Weights of a small mixture-of-experts language model, trained from scratch on English Wikipedia: 2 picks a token, a shared expert of 128 neurons.
Below are experts of layer 2 (counted from 0) of a mixture-of-experts language model. Rows are named router (the router's row for the expert), up (a neuron's input weights, with its number) and show model dimensions 0-191. Each number is 128 + 24 x the weight over its row's rms, rounded and kept within 0 to 255. Numbers have three digits each.
After each expert's rows: "gets" lists some tokens that make up at least twice as much of what it gets as of all text. This comes from a sample of Wikipedia text that the model never trained on. Tokens count by the router's weight.

# expert 20
router:135145153146112127156131062139141120104112097139128147108124147137175142156182084116155150158131100107109146126151107086128098077115123180119094126137111130119131166158163123104205137124138146124098126096114128148135137146101120129107118144107127111121156142145120117099127086087133141132130165095173124149126109140137128115094119094120083129115143107155113125139169180124182111135109086133133154097104142111159093110147093149107150112159152119118120121163149133162123130144121193128130060106132141112152161108099117118114110105121145155139124101157133150147169116107129140108
up0:110083125136123162150107130085149063090086132116154117159125155135144127097157133164110118124089132145139140131080114118137152137089135131168140135133117137130151122111116115141118128145192143153121123147149117131141090102115112106096102181113124109158134132109130117110082110086170090153159166140175139094085102110127131100146149109111101077127130121100163104105097128084128149171146107155125140117127124109136104095149132095156114085121118114129163122139142181140119169094128125125123117149154117162120130164136153122148162162116130107147114105170083136159105151117110147150
up1:119122148159142133106115090127137117156121110170105099148128155132125168172153154119120153149156142123115121150136125122158111106126140147123157160123110159112146109145163122109170093117112106117146130136142135167115128193126109159133191147123171076137170104132148106165140108100163143108132127115174163100114167110100132156119127126112108146141102054130095111094139088108135167077116095098103128101140130151169110097118139135135115153086129100122152103121096150126118117111149094139110134119149165127096181130101118146138127115089089112162163125164124133124139135160134130102
up2:109164133109105141113174126183170127069144180123131131111156125094130084133150103131105207149126120126112165158176128086115137125147114101148106104155143133135134104131135105118140140114114108143145117100146167109120112105164114103141124110122135118128082127127148109133101137106142180128137114092131101154162165162152117100121083131137091126130093094130077130091139128138161156133123133113158157138151135092154128100154109154126081123138162121119133112093118126179119162122140106137130158131145191159152133118132107134157129151115173145145094107141084147108154139128111120123
up3:152112159102108131149128146129117133135101148134118130155117096081167116103148108113140136169130112113135145137111146104132156133155149113118113109134164116146130134122136100125083156158132138096153113115054126154106173117169105130160119125064176144133124107151110106154099110144088131134136084154124136125124164116123137099080106156097151065107106136116167126137153131101165119130131080149112158153121100143111109107110165100170106089125141157102125140158134159109149116132158154116125124099096118154108130137141171127073148151135132096128141085158138102149111089136086096133
up4:145114111134112123111124176154137140108088152149149140090136101116111083158132131117136116136136132136129119149135163150143105130130137136084099142154078106152103101174129122097163118155126129081110149112120173110160122106142126145157111114129104144112119172195154130089118110151126126163116197132125085101107131110128130147133159143143108149127105155095121135111151131121131119091104137101132128140192099125121091158136148165191140127138093147152185115151104153085177141108148097116136104098090125120127147123083140164117144133094118122128133131103119139156092099106126108097
up5:119175119097066130149164090132118126125115113170131166124122114140114136165115124079137118137132136115099146138112135171094138136144167156107125121105134146102123154137165122094154156111160183114099121138119172191143115143125114190118130088143094114138129146162149124103117139137143119117163121131185155133115153136118110166114102118136040137118110134112132119098144125133157116126115139143129117135126136105113129116118115142144079096101129086085168125122087136105133115120160132141132104116092159180158138120142160145132175089130088122130161138110134117124169093137152116131
up6:070195134162122121116116094118148123090163139119132125087127130130108165090066144122120162105119128138144127133112117109142111108112168106104124133171141091119129109110146098087128175107128098181127183116140093143150137152116101117129135093091118141089122107132150139108121066089098119148165114130159116124131118128147146157113147136137129126079120128103094196095132134112134168133135119100108135123193131114151128130147093119139148133142138149162157074141149143146100062131133114086131128158111101148124136146155140118113147116115141135137124121139135161133156134102119106135
up7:114131153175118140138154146131152142120130123134150115113146150106140144135130134151150100148152158109114084135092137124153107100125110118159124118106118130084187134160087094114148162139144147103167081119116125181147135105154095093124117130103132133151141112156075137132174136127131114113104171121115110145108160107116121135069085151101138107144087132163162108139161133166152157123127094135173129146157094102124093142133094140126094138094181105155141095135123127084124146114126145155111144126126144098134118123152113161157135156126095099151128152116127124101105082085134170175
up8:183128138130088110100149141128116160124104149134142112113117147124137186143163133093168148147151121105149127180155154146156121141116107083135112123126062084113107157095151150133141140124166142097121146158163124164180178170124128131124181132117121161092101159156141162135102094119130079134125153133128143139113129131126127128102100092104157158111129099101142102117109135105144116119081108101140152095112139123141122140144146152149110131101167099085130124170127124103138121117128108114093126144155145082148106129142173145157123100143140151125149088147098116099170121156099130118
up9:131154159130103114120102139161159168108101111120132138118126132121140133134155165082097140124148167069133128150086144116129119102118144118103104094135137105154204133133155141139189146121134062183137149130109113135121108091100118164115142116149145100118104121127117080175114149120181162131132075116123138120125095116122108105145131111110112096136136136099103137114112109138113135154113122121122170146131085115121129175145084124098143142120126086134113139126129167124107175132136154088111131160112092115123129120123174147115114125190184134100155105107120134123128109141151118151
up10:168146098141115148112154117109125127086146146155157141122153132123124138097128139130139131104107100129131132161139087098128102106160140093132088147122143124121139126144186087100113115128127135105077152176126125147147139089135136121127115152146150103131164074080128119139127142118156130111114102116147095135189107183179123128119144139170105075075102134129105129155116180175131121115116193116110144124092117159116120131147138096114124178122120139113164130165082115101099134140134153127123193125128113106113132110142168091122136142127172125132131115116127156123145110097105152121
gets: ".", "ated", "ed", "ted", "ized", "ited"

# expert 35
router:095156111122108109135149114103157122152119082103139143136117175115140093132114069109134150097091151101142161113121068131103084125149129124154103132168129092109152107110166091152135130113118144133123121139126124082156127147145155068161164120144091147154130139129111164084122168151082154144134158143141140094111145091112138151126144164142155135150113108130114120138122118151124127127155132172088131116109091096132146133175183144112187137142083125139098118126107149153132121131107140106100120117108108098166114098141130146105105131129135150182076150130151176140139130132126130119
up0:143156132126154120144106119110134101126093164108110103095133086158113095135133107130149078138140147110104151114112129121113133138129115140137114107136086110095135099107148155114164147096156111145095148123132107141135124127134164089106150156157101093109122104101109198111124136123120135158124132178198089161128125134126151112151079165105147147126099153153156139176103120133143095094140121104129137123131103134123145137110134101102102146129124100147113170171126136059146135132144132124143132088145112169125144128160068153162149124123105136124114151076134161173106171138087137124
up1:104129138103105124146135156125122138166123124121136151156152134117070129137220118178096077148106067115134111066150115104124130143107169097122112104166094161105100140139162136136144131133144113075131121137104087123109128102118138161153066094136147131150152129127091135134158112108149103156130148101131123104131142121078113099115129155158119085084125117125114155080162116123147155125114142149156162110152100133122130112136176142131134145125094156130127105101100128092121122128134124105124155106162111150141132117124128151126105157097120099136145152149113167122118137160093141100
up2:132112124128058144110080155152086129136112126118133146150143122092112144133115133172100077088139172162153115127112148109113071128137124094115192117161162131166130106061145151141152149098087108121116131132136088123108148094115095114107124122145117126119143153140159169145124132148103116133078132159140156116178134160145135093122149158129101121155148154117124115125123122130095136097146141111132103143162109099079128118121111122129133122111148138167135118106120118165112129111153120163112097126065127091158146164120150080121107126101143128085163115150145104136127105149148144135
up3:141139133131144128107138140103138106107127115145136120141099145138095157134115119122159126127128106115113108157090130125108134141152139149140110103144139120113170138116152133076137120120136124131094124125170086095153121148114107157114165128159143113142122095108157135085101071103092124162130078134127164161140145126130089113179125070134101142098127157134152175139102161117126130153127119132148147082056078148113131143123157147114129147095144133138150180131151151098121096153143109151132135137138150090125108115156111134092153114070151104169185125110164137152117166174102116158
up4:117158118070140113127148124152133177101093143177104100172120131165164152150110097137135132164173128144121141144166128093139136120135157141140140129153117113150093066087128127117125113149120100129119136162142127100124163135103108106151131139136127139126114098106143094129120113193145151131100098144107132142160152116111154109120132127137146126110116107093184113093101111115126099167139150170115154120131141123108135161073135134145085103120135127137181135070139156128156166124146132126145134120104138137109123053169118150157166113141163160111119139109120135095112139128137081111
up5:137124153138089187157111105125095106124160140139150136141152131128121109152154106126151146086120094158138118124120097115105122126114130150133150138099132144100127163101112109165095148129147147118106078105094125128132097139111127120104220090118116130153107124116175153178138118121153158143153126110099067095111134126133120121109150112149121125117101110131125081133116106130110155138158171129133184145166141176090131119156132105127119120119159162176116134075122162125067088145106125133126109131124144097093104120128132124144146124094125120104139082079146123119114151140122165138
up6:097134127106131121147162102096120105142118102127114135118098140062158172156165108160108097105136112151130129096101104105124093108101132087102099126122153094115137130121114130137143094160144126129101149112076132132143149164145137113158115101143107151172100145158114129110135098160117132122131114102116164124166152136139098160105119131122144126110093087086115137095140117165107117152140137163125136085140088152119110112128108146155094072083107163114125165118104143128114159134132144063140155078132115147161076190121128123087118119134108149136121112114134129122150179125128147160
up7:082133176097130145151166122109145140201112102154069127174108155110150178136112113145090134101108108076134158145107103155140112160103138144125100120092160125124153133078125118110158127141120094154103131108159111181101156163114151092104130164107130140096152147090125116116124161117123080113124140139123166133129120101149136110105134144140132114144096134145117119162146101165141145124055121137111112135149154138131103150078124120128102130124106149118122130134170114159142159116120116127109112127085161101117090147170154129139154120132102125127145110094087145110138147122127142102
up8:083118121126168125107116090177148158073132114144089159115081096173148135105125160096148120106118141138130091162142135138164143133132158126130080107131069113152135115133149114090157159071117088119149122124162123155121107110093141134139115125085121161126144099148150172133108131142130139180150124129158123160148160116106135131113100093159107134128097125117143140127103164121135103103155110135122084129123106130109131132111136131151132115144130101108100091132130165073150202102150118115114102085130107139145115137138100128118093150155138126137159113136114116131189137144117085110
up9:134160083120103179090156134130117171154120154101112107108212154096121159139108102154160145075101148130140119154113099115134129129162159107133132185076156154126143107105120143132166141109132084158122145156131148129107154122139160092131097144107131163138128180116139121114104144160125131138139106136126145112129122155082130121120108152102104085152133134159150163171153111129137129122130126121086086131132132140110133129149113102143138082101089141114101139138133111156126118122082134094108173111115144100124138109138136120161129065124122078131113152138128166090097141129132152134
up10:135133132142116118127142124079121137087126145130136147165110160145145120098176124126110128139129170129145149151113136137135133105131179184121109150159136131160117102183138159122099099156129139106162139092092134135127138114145166113114118121143134146129154136100144106078150149129157148103109048135138135137159143129080114087143129143123139098090153123173107148119117089115098133111080167103133121169117144130103119120105119117140087103148131107084082125159144129123097114112125132124120149110158140163122112152115119170125148149165151164136130191151116115107131102160128061099
gets: " In", " |", " Al", "In", ";", " in"

# expert 22
router:121137139117101118139159081132138105127149119151109107129163130158115149116151136094119152112103129083136163133139124111158153086116153163139103112110142119115136100072128131165139148105152122067097110105147079103121152088088174129145171138112130103109172162134137137087072164114154113167111148108146120155114166137151121179100143143133127111137079105148161152131159153113151121145141155143171137164135119102166140143117143111125135118170090111135098097116112120110093146111170148146092103131119123074120182119115104104160111103111106122149106139142148126132130119128120125096
up0:124142167119113156143133153120125103123146148131138113114098173092136127135148137117125104132108133092109103128112153088159120117125112134185151104141156113159150114131151147088134106089129159142095154145101145133090105136089126129131134107090152097092112119126092123093080158108086124173136137137139113187153155134116129150118122143130123123158117115152119109127128138118164110107142137116142097156165124158108105110146113143102158115102118141142080113111153129115141168162170077162089132142170121175168112115159097139151166105149138171098146109170185134163148134094167110123
up1:151140168112097135132103130178138141146079134179097143135118106153088142122075124114129106123120126129129079074126075105118125179121164136135160154080118116085148125154119139156124134137111137152141145166120113137127129156116128116092114120132149132089168150108135148105132129164126136102075120106147175107134088107147093132137114117129134185137111085097108124129137163135136133176108128177109135121159134126101122131153124149162103136122152141155091136096129086110190136129176118146130132109127148116134129125107122120133107147166078127142089116076138140147142111157128142092
up2:131139118157109159140117159103154141127137101114136134125099095153125111110127161164149100129121144135154160129111135098072097142137119110114160105135150118126097092127117136141080074122146099092117104109173135134166132111153136139115151167133129132159102098106104142116078148121109115147120122162151122130109166162169103141150131142100122120129132154156165174144111103144114122093159143152172143181092161144140156149137177131153101138090104109135138085134133144127093113125082111134145070147130111163142128110100148163167089147164086133112081151150131133110105127100152116109
up3:131131144131151185110104146136148117163114161131148093137149151131114135134095117121108141159137126129105115118099108121143131150174109142125104128126160129097154160166143130110124149088125085109147105124090166115146111103135078146138144117133126109126114147149130105122094145129113117159143130132079167146140142119063136098100131126145098118143151105115119180167141107139176072143145070161148113123141145093127104136121134127117074155124150127146170089136096147110106075116080118140176119134150111139133116153149134125129112143111081147182097136156102145072172120134134145135
up4:145147156096075137126082118153141139116167112124106107086108167118138138144132147137072142122127095092148142106100130158132134143122127096131163158121114110109133137147159135147134087130130108117138119143122140136166149088123108144128074179158157119153097136093114140173158116111110100088103147099129121151117132107121132179125109079126115163121128112112142131087190131169130133121140160135157127087136131137105147087161131154130159119085137150149153087125083195106125114112145152105107136153102162096106133122111152120161133140120115140150101130158116144094137140151109174158
up5:185097139110113141124126107128077114143104154086125137131095109129163078117158127093110126161136165142117155145111167105151159150124085178118149135107135151108126180148088145117138154119117096124115189173096150117119143129111128109114130127125145173117127118102103117171121096101132115130117160114148125095139064125146094095148079116128141167091125155118137133147109118107105130096150147118120159135096127142115141155124123095089096124121137119148110089163109104132103144132156152111128142155117143124115176145113180156129146153171125128127134118146103082173107131087135132146
up6:067090133154151145138157150133155114125088153153136124145100126152152085122102118174135120120175162116078144123107113145138130139153123114137107129122146128119104130141120108136143111130116149125116120148127092141137080109133119131119177084138140169135167139147158091139117162120117142160121117129126108095123143136108133179140101116096107117126112104111103123189132158153127141074127109095142098110124157120120107096177095113132116164141126165144078108126134119164115125104096141170070126138127084134088122130158159136064133172085099104158149106133158129136097111112133114111
up7:114118140096133121125118130095152123111112124105089164117114163153145125174132115097153136111107138129120143129160129138145127126165140123151143114138140135090103167106149109085115107159099103091174106145132131153147099098060144134156156138107132156161112118140098156138142126153171146118144136117098176084147157130104122118145115129133110096125118137073140146115114139120104149120186130202143126115161171121117111110137122143088099134114101150137164121104131129141079122084153110134163159135139152143120108107068117152172119136161133141102130079096125184096131152117136138106
up8:177134122103110146121161130161113150115112101136126147147158122139137176139153129111108116158137117133105159169092170123152149091112147171144124177156107156123131110113156101090067138139111090154134114118117122105120094120137113117105106100146131149124119093115173105127125194103092122148136094104167138144143137126110159157123139169065106121117088129156145095132104118139170144099145131144106123118120136114108099149123087121068127141146125104138155090149165103135121081118146141144147113127133172105161081115097113109131152080106119139108132161109141109140102111116109143152
up9:141119100142161104204147126126174114120115078121117116106131156128166136097122131100110117113089109118112160128095127132161098099145120133139114133104160133142163111122128142114152096120123128130124167180150147127149161186127137137083148147111135122135138133096106128134103165106108081126156113139107138167128153121123106082116140151138094161100124147120145130097088141120141138123185138134153161107188107149114125133145143120100073105092126151168119157128183127139158124144146134124131137111103108119100101104130124135109201133133140095120118082074160090136137145139142134138
up10:085128091103119097153117124123166146148177132132136149120142172124124121105143139135141132105146107142147135148095131088142093133148177129111150182106116147113134126143088131101158092118137117158132144140098119133102133137121120115125141124107165114151141155108163143143144098178123099162172121171128161155150124109136120154119091176131131111106139107148081135185097128133151127099102127152091124109105139111102137123154139088131131107117071111089169175120116129122091149133113149111133109101146143094138159111192113118112078126133113122179132127106094138150163088094152137096
gets: ".", ".\n\n", ").", "\".", ".\"", ".\n"

# expert 11
router:121162100149092129123138171143142131114084110137140109132134161131164147139124044128127143127140139170125114096104115132110111126152086156137122108125109182176143150123096137139120143126117118110109132129155135093138133110111154127142160105119094140125138121181137164084130154146153140116136147167122129173124130117152150106128136129114104121115142172126102115144121141104104136140176149184143123088096098161125141103154118135117144127151154135125118121149158111124124098100131182111137076123099078113140143099123088121102114114161118132166086086182102133089155116084081111114
up0:142116096125102097141124141149116161141114174175134124099110154134115144156122119127118155103144116109118075122097162126151161130112154122122117138121090199156157112158130131162135113159143139072124132151120160106149122198127139162114160125137124121138109118140139102134152140145134176098134132156102128157150147100146092113163146133123085115130098087115146142131120087118098131093121196105113105139162116157130121080120132133191154141109103153159145129129148098082142142078134159122147140121164117120112166131111139132141120116137117106135110076141100156099130090108115133097
up1:126118125155117086116097150168114131103121132112116139142153152140123135116130100123142154120138086120107109125116127123129117113136068160119163116135076148153117116116086139142128138148147090131134149155141102117138139122096110115128066121080120133128184085118101080126148099121141097113100142095101118117168188138114150132131174117115173133146141099143161120113165135108104126123147139146139176118172134114140113150135133084100116098101157138170180141167104086078162163106123182174109134129147132134155135149116153127145133156136151103102154119110095154125127114159092115128
up2:083153180151171160096122127161119165140108117137119151120155112124126142125116086155129111167120190137087113131085165151144152092154118147150113103112085131170150109152129099092102131117158110114093139117121166139129118141150110124105118085089090131122169064124161128084106150137111069121119132113140127141140151124154154123129130151167094144123120134109099145143126116147098110113136131121120154087088082137124131114140097129151124123137120155140120157110129097092159122103160184110142163121135130123096088128130113110133110119162072107146098154129091138137125122119101123160
up3:183154101121119136113079147145106130101128145088146093186148190117107115106130117111125108055126120086126100154099102116129111161107149130099155122104100179150184117086139119117136145176154126136158135120157136111106130105108114096156155127098127140149142116148149132139106136132153141101170149167114171113157125177112081110101127129147130131128090099137111153111144119171112146104124108129121130130102127168119072105117136078110079104127096180129128153092151139136109142133149134107129134127103130107137125148153104131116143126137115109144145111125124144084130130113101140167
up4:096144086107152167115123124163122096145102115168091140132117159095109127141113117173092125137163163137112139134157108151120167129136132168155108119158135103131134162143136097109107132132098148137126141133130158162129111105092089097144110183122121126120123108164125095125146130126129177080144109102150159113169121165128103113102144155118130148081138104115142115090150084122109128149184114107158139121121109147157107165093148134111114131147128141095117095118089097125088128090096129157115131150131155123114093097094109158134146136130163082100125123169134118169111124073174135129
up5:165130123153128138101134097084143148120132164129126104147106118149135114184130162143160142138147116101130138109120068136166086094135111121128120187124073093105117115130091170095158109113165155126126133106194126083145149165108134140122155142098135117134133153144133113104118171151139131139085120084120117112142141101125091115126075112088149129147093105138158123105141124077087170120157097150132126133106132100135152123112140105132148126106138138133148077132105128106136128151124169122128131138131166113126152137101153126085129140121094130127122131142168128148199164101105150123
up6:130124128161133170115129129143173145141142168108115179165114184125074103127170130126130154112133125101169128160127124128137115105123125169133090130167122112097136155141125137089136176144147122089115143077117115178140103187159147137155156156155157102102114068183139158133145116094163121147105118141129166123142138110129159123081136117151137102173118130105187161125133128133115122116134114130152132143112078108127134143140126112114102087122124148100149103120150136121146149089129165104142097104123127141112154152107120135146149091150131147113092157114093089149146140144122148115
up7:142122129096142127140110167162133134150123131104177124150158149126143163141108107127090108130124125141118137119115122166148126109096117109134108145135155133140140076107157124173107130157145133153137151099153131161098101139095095138122158135101166163113135123116154145069157129117142110122146115141114120135158103183157159121142146109086178138103152124140087135105166115091063122120115178104089118112137100133168127153160133118125133108115141176127142164131128129122107108114115137125104100137148110127083189126148081116090145099131125061133139095153116118092161137096153145153
up8:124152137150100088152155121153118078158106113166141111119125146094135107138122133142141116106070117112112080076116130100118131104122146142148119150131095139175124125161080102126109101137114131100103153154161123104137171087143115125149128106159101105138133155109161070157146113142117159134150170127117146129167182100154114163130124131103138149117140154114126126165148122136151128134128112114152146099165123113116122138142150151133104125132169138100151085134130087103129151121133125089132095095109144112097161138142125124169114129116103188111135132146098059068140143166154119154
up9:097185129111163122065145135104162123141140127101105146126088171130100142149131122146127125085149129151162115167131172133166135145146106130114116139125154129128117142130107157107095088143116115151162123097165111112121118137078089156171107101135122115139157113119130126126141167128118130181126135118125123162164113108155144128133177134097129133142125131115145103097154131079120123128150122150138183130081094139118091183122112131166083124131104162147136129090090145135117155097119106093125098139123130174152147184124114126121102150141125155086112144107069129150137126131127138169
up10:131125129075104087136124150173142102117110088094120111137130142090131137134134131138090109134171171143157097151125084133143101129113169129160139094134131128140174129117101116096130133129123132101141130143146125128159160163130128140137144111150135200150096149145158165123110127168138122133147150151123123171169151132135094134143125106059109125110135165107119127134127096112130134146109107151132153108139124168158115163143121125123144158118085120136106163100072102126156135094112112129084141102131121108095142141098157134114145088149068102135165156078101144103100119093086146122
gets: "ic", " ", " N", "1", " C", " c"

# expert 55
router:163107165091113131153177122088129103104126136121145136094107126132144152146133147139113153144154112099083169112128102136078115158104097150108118156119105148133125091161123123162120098103130110124158137117132139166172163134132120144125151116091138143148178140149076124147156111150136146063104112148163147130130075133131125088138075140101120145128141167111138143113125107141147150118123194138104154130118173110130146119134083143133119104115158154166128121133118123114128096120094078100137154131123088136143126134130122123083087146101136156092115154099111171125119153181138134102
up0:100161114085110128115130137114165133125142122134172131135145101139143093138130133168130145116154143107101143100167123132111143170138130122075119110156146143179155146158144095135127168164186081124131144094128099141175123146109115142157111104133128159118098137153159120132116131080160177120117136168127099112151152071121118160141147105130106167151172117130161144160118166147125150117098153130134106122161069089093148156105097114112126109132111120098134130116122085138112102113121085149103131126074140138127131107133125124116141112069107136104127125143121099094173105101126140105
up1:147121165149154124113122125136134091114132148154147106141146146115106153108114134132084136146117121108166132155146132127101166112128129172155127111138100136152118113134121120117121109104141144123155140129122117113135133086086143130092100113120175140168146128141177133125123162121118096161122163079099149137163130131118135117107153101135140133111110134096120097083111114137155104147124149172175141139152129122095174128144084166160095129111096172154065120165090073144116104120160117095172165142099103152127163164176123169162108120117124145158157117111110094119119124146085119089
up2:117102102132114161093142101117113129130143128157115143108125136119154129133086111111146123123111156131125107127143113134153107105112110192139146060136096161116091126125141167113112126120134123133119129144152078124140115113101184139130119142112146138113157077141104098104118170121101156121103110142077106116127139123125103161139113116108141142160136124126136114093132100151125205118129128091107156097092110128141154124162144199123145125151150123130126108155110130107152181155156137143135106096156132147171144158136111113085162127171092135086108183161130080154105130158133118139
up3:155111150088099125131124121144123123218134164163146131173108126134141151152112094148163096119096094147107172147137118124112118129162119149120126134115125144122150121132105136073115131083147101118108164168096125139151127095140100124127112089105108156118123077170148166134123147094129127157137159092142128113140124149086124092146131120156126128120115168139164149127134081148130151112134115115103090123127120075099069151155123107154109105089131137102124124132159139152088112144141105163141116137135139130139152141141107081091123118112129132152104087139158084091145110118167132163
up4:131108090148151105134146156117119101097145127109165146160154185123126138141093101130111083143155186097128148140115148084128099127105112125144110162147163157127108133114115101098131080106201130133111099180161094126182182113135131124110134105085121153111140121102134174131123125160131142122148108164113135103096116129113151143113142079128133153171128117119110113149142120093131100100121134115146117128141135125147112167111134116078110141077119129139108133111140157098132149096151109152113171181113145141158166133109111103123152104131090106146112118121101097114151147126162100125
up5:163126143108077168106171137161162123148110115138134146101123139107117127143209119115134153155098113128150133120099114109120113137121168152159130167104143090148132119126091163158150110159129111144140110137122093155140117083101129116139093126115110158106136131131112121142137131136158128087126098155133081109136108095084130154122144141125114084129159080145137138113134133157149147113139117141141113147172115117112162085109092086131130110108161146133096124109097101083147119195133140144082111138158127159117161154141108141136097192116109143136117128166123162143124139185149118117
up6:079127085121089136136138177131141146127079145107084104128118105134118103130113135156147074114117092114116134076144120125132102125105061139104158124140102133170156136128119115161124119137143126082124123133131172123103098123103185146132156111144129126160129146130151145106135140135106156133125158114114162113130125146153120110109117122118113143134122207108118156103131113103156172123143144147093161145132105181153188148093123108157159108136117156122145119105144167159167115139097134135138153145102142114121110148076118117171127134096140099150078123137181113145141143141130158123
up7:134137136144153101148130171115115107115148129122129152145134140165131112139129136162136094093138121155096138147095081127098131119131086109092143156137112131149132169129065141096127131107116144072132099111087122156110108118152080128098135145140094116090155115124127118138111110144078094124184142116122163126162141140130143122136123129128129174155151185142136203156142101144166146111096137146124141134119121133117117134115129143115175093081127118119147101144094122132115112115159149109169134159128131126180087082139099171128110183112127111113169119079138101117153116117131139131
up8:176114142113138195130128135137129151095118133107131118145132082139183103124123105144136162115123080173112104128121143099117145120128109128160099152133148099118089149135162111104108128136171141151127130125133135166102132095097151115111129106128155109134129144122077130165172133091106112155116159132157090112163157149130099159153101141127170117137131094106152113090147115094126114132125157177156085098104137123100158138121086091112116137135122111092146123154121107166119106144135086077104149187113145151176123126128144149095137114102125132139086098118103084098132142132122156107
up9:139141127101114110105102173121157163143138155169172096121077158144123118109134147121171151157157141128118160145128121145119118104109136100093090155099148155146144111158131139108139143107122154180148130104113104170149098180112137145142101139093132143131161160123132112164122109144168123111094147134100137161122196131138127129121133156097120145119108086135134170110143119115136138118106048119115140145119164115128136078132120116087104152134142150117093117126145128119150169098152123131113138107076114104122162154150123122117119104136162172120105072179132156122154120146126157145
up10:153127111109126194131140104099132162117123107217117079110148145135104115143104151135105095162104142122135125139129125146121107138122123145133111144108092122132130111114126134102118149154157170115104113136148124131113119140115177169160108145093137107107124098125101097119159118097122121123120110166129101110138083129149140157137144119088131122176135153113147180076096127105188136132137139144147147082089164127156153133093161119109111128091121156153127181154160130147084175114165130122100127088126098114118120112135083109109131131121151110143121115168145120169104140155119106128
gets: " ", "–", " +", " −", "+", "−"

# expert 13
router:147165126142120166162141136118129090166129109146074097150118149093118143086151144153119106079090096114139116115109112108102142138158152108156134122130130164123104115102143072159117135093146120114158115135117128117139147137118152127160108119115113145102122148102141113156119150156132109161177110119106150105160125109185097157126132143119116109114112084155141147135106086139100093173146169163147207099177131123180158113129117130133117158083105123129128161149140138117118155144135083111096133132155158105111132145119128113127136125153114123067109151156100154122094125153144143117
up0:121139146084130134131088114093095115123133135130124139167102172159155146091109146147067146094119144173131125164137091129139083177119145129137134119146145141171124098167156133156136139125131153099127115191151139114130153103101145126113122092124154125133098114129100133115123144134105137109120126130099183117117128106135091095136130161142130164052148113156124183087179112142148162157160133131111150121120111095101142122158083137153165074178130111162130150126114160120138097112125137087125111112149141146119117147102132117171115130174124132103115135109137152102134148122125123137
up1:122137164082105125122118152104109174161107123102132116114151105138147182140157134141132125140118135105106150154172124108169104121105146108095137133126083130137147143130129106096130172112133148141171092140137145108145111102116137132120103165073137166125119100118157100138107133174134111132088149106131165069117099114155128156152106126152108150103188116128132122112136165154123118115148153161096135135141128098144128134122132149105073108074144076134167130081128115154136131125145119083134103143086148112110102103108120135151133127088142105106129130097139097122115162191081130122
up2:179154143119101121161134101130123122124093068106148119128142138096118162126144152122141126165103103115139153158102101107099106111146085122139152152117184115122107139140145107177108111101143163128154126196163148121127120138132151139153073087122156155154125126132109158097142150139114098156108157121128122118107117110184146119100140122138110119136141106122082096141156131131136135175131103149141080084133139136142128074138130155121054142109136122092174139112129153125117139120125116090100139145150088130126124127123149089116126147129070087154147107077120107134143141145111117133
up3:126134144077146136125150097135133105130124122130127145119172128159095137089123127149095081131103173110121093201127102134113139096151131119144143112119110124158115129130131129186100134122124119116181152151157104139116119157144109164133097106139125120153118132089106157161096165109163124115121140164131113109105116119162100146122132157101094144112164142129135086156095083091092148169122128184176150145137128116128141133121143131142094151056084095125146130160113157126116144164127140169092103113110126081118146137112074096171122117134115139108122140112133127101158127127119123138
up4:131160127146123160091115144099112134127151129124124112161147111100125143131088121113081139125158156138109112129080116127136133133114162121076107136090098112158123129128185127113142161142140103091095110120123171104133115138138118087135159130112138087159126163129082101148090116139139128131135115129080151158158115124094152153138157129121132095142171110150118095160156146084142114145107137154134089113099143103110082130160080099134113154095113084144114152151131154161118130127140126133136098150134127196117125085136139117132124146068085113140159138114064144116110135172141152107
up5:159102097164113090142066148167153152092154115143084084151139121132132125162107104124154134116105123142164130144112143188107139108101132108134142093129097100164118144088156144110155147108135118142130153151131138136130144100105141137118164140111118111127084121183137123133153108113159126126149139120133122079107165118148130173134140184161114130118162123107123142161144132079121130142143145129162177089162130114126082144101120116145148113159111121110100131128071127133136143107149138179164127083116119120150105130161118166153132154114105122132130138153104117138078123109186160134
up6:178127141135128146135115144139156110150137128142106157139130112155121124111117140129111122143145103122123135145119113144162161150176148125127136119140078120127151125105087136144137144145164105118094096160111090113139166167154101131123175157132074124057129128154108148093122131179140090111092127143075109130118169175142107113139110108168084135097141150118101143166175105153136104116118105136111117154106115130140138140127134150123113101144102155108144149132150058096126115128141136160106151116168180082115122145130126060129123124169128137138121105134145124109070123130155136108
up7:129152134159102158126122107147127111136102134128110103121141107114107103137156110148074186131105146160115147085144132150113115142102117104125089124131153103147114159059126147126159106137161150123142185143129097081085096171141094094143130108115125131132131139114140155120082137188131136145115100117125114100120120129120120121158127161109118148110130131112139120144104157137076146109143118160180124122091147118118160120142145108116113094094140118109116090124174113098153106117142175110115095098114102079163075116170100161101098142136115151181112102148148131120136149141149116143
up8:151112160143117125146151128111091134122165148118099162142131125196165137138125122147157164126145140108153150133125105136116118137132118156111080091159143161131120127160118095178121101097122131100124135114146114119128074162082132116128153165143110137162112120123147143140103100116164164110053104126112114075119166132168128075172089116096125143144145126116117123149059110122113116107132131137163109165098122145134119144093117158148134091160093125144107085133142158143114145140143128132137145110139107172120116127145117115152133108113144093109154168151093108121086116118123134078
up9:125119139153104158103066153087126112120177137125158132135143144115170133083105104131138140094122133086151165152103130103156106079149145151149106180119130159125129125133114108115139116138130157179129133135128097098123132133101147141111101104071111164146114097149115130085116098157099109113152160139176143188099155137081123098114124130172101163139139115122109125110141102134128110154085107165127074115129105114118088160124101132170129138158159153134122124150162144128116151153120114114150133115146137116093118102173099130149109113150123150160131129142135126095139085128088163131
up10:137098086151121149138084125125154129099132091114147139115147150187128122109095129132115130122140158142079171152127085119110141190131136123107131123093118148164153142150135061091141107174146122076174100148165122161159119134101115126126109114092117141157139142079113147111123099131126131109147188149139133115124098135124103100149167123161086131120130133122117119062101170146109128136151164121147130152134119110134118129143129168094111111148082110127145107083167121141127124132115149120145139145147123136105149125139140079139165108131190130113134119162166130137117093115114144116
gets: ".\n\n", "==", "===", "==\n", ".", " after"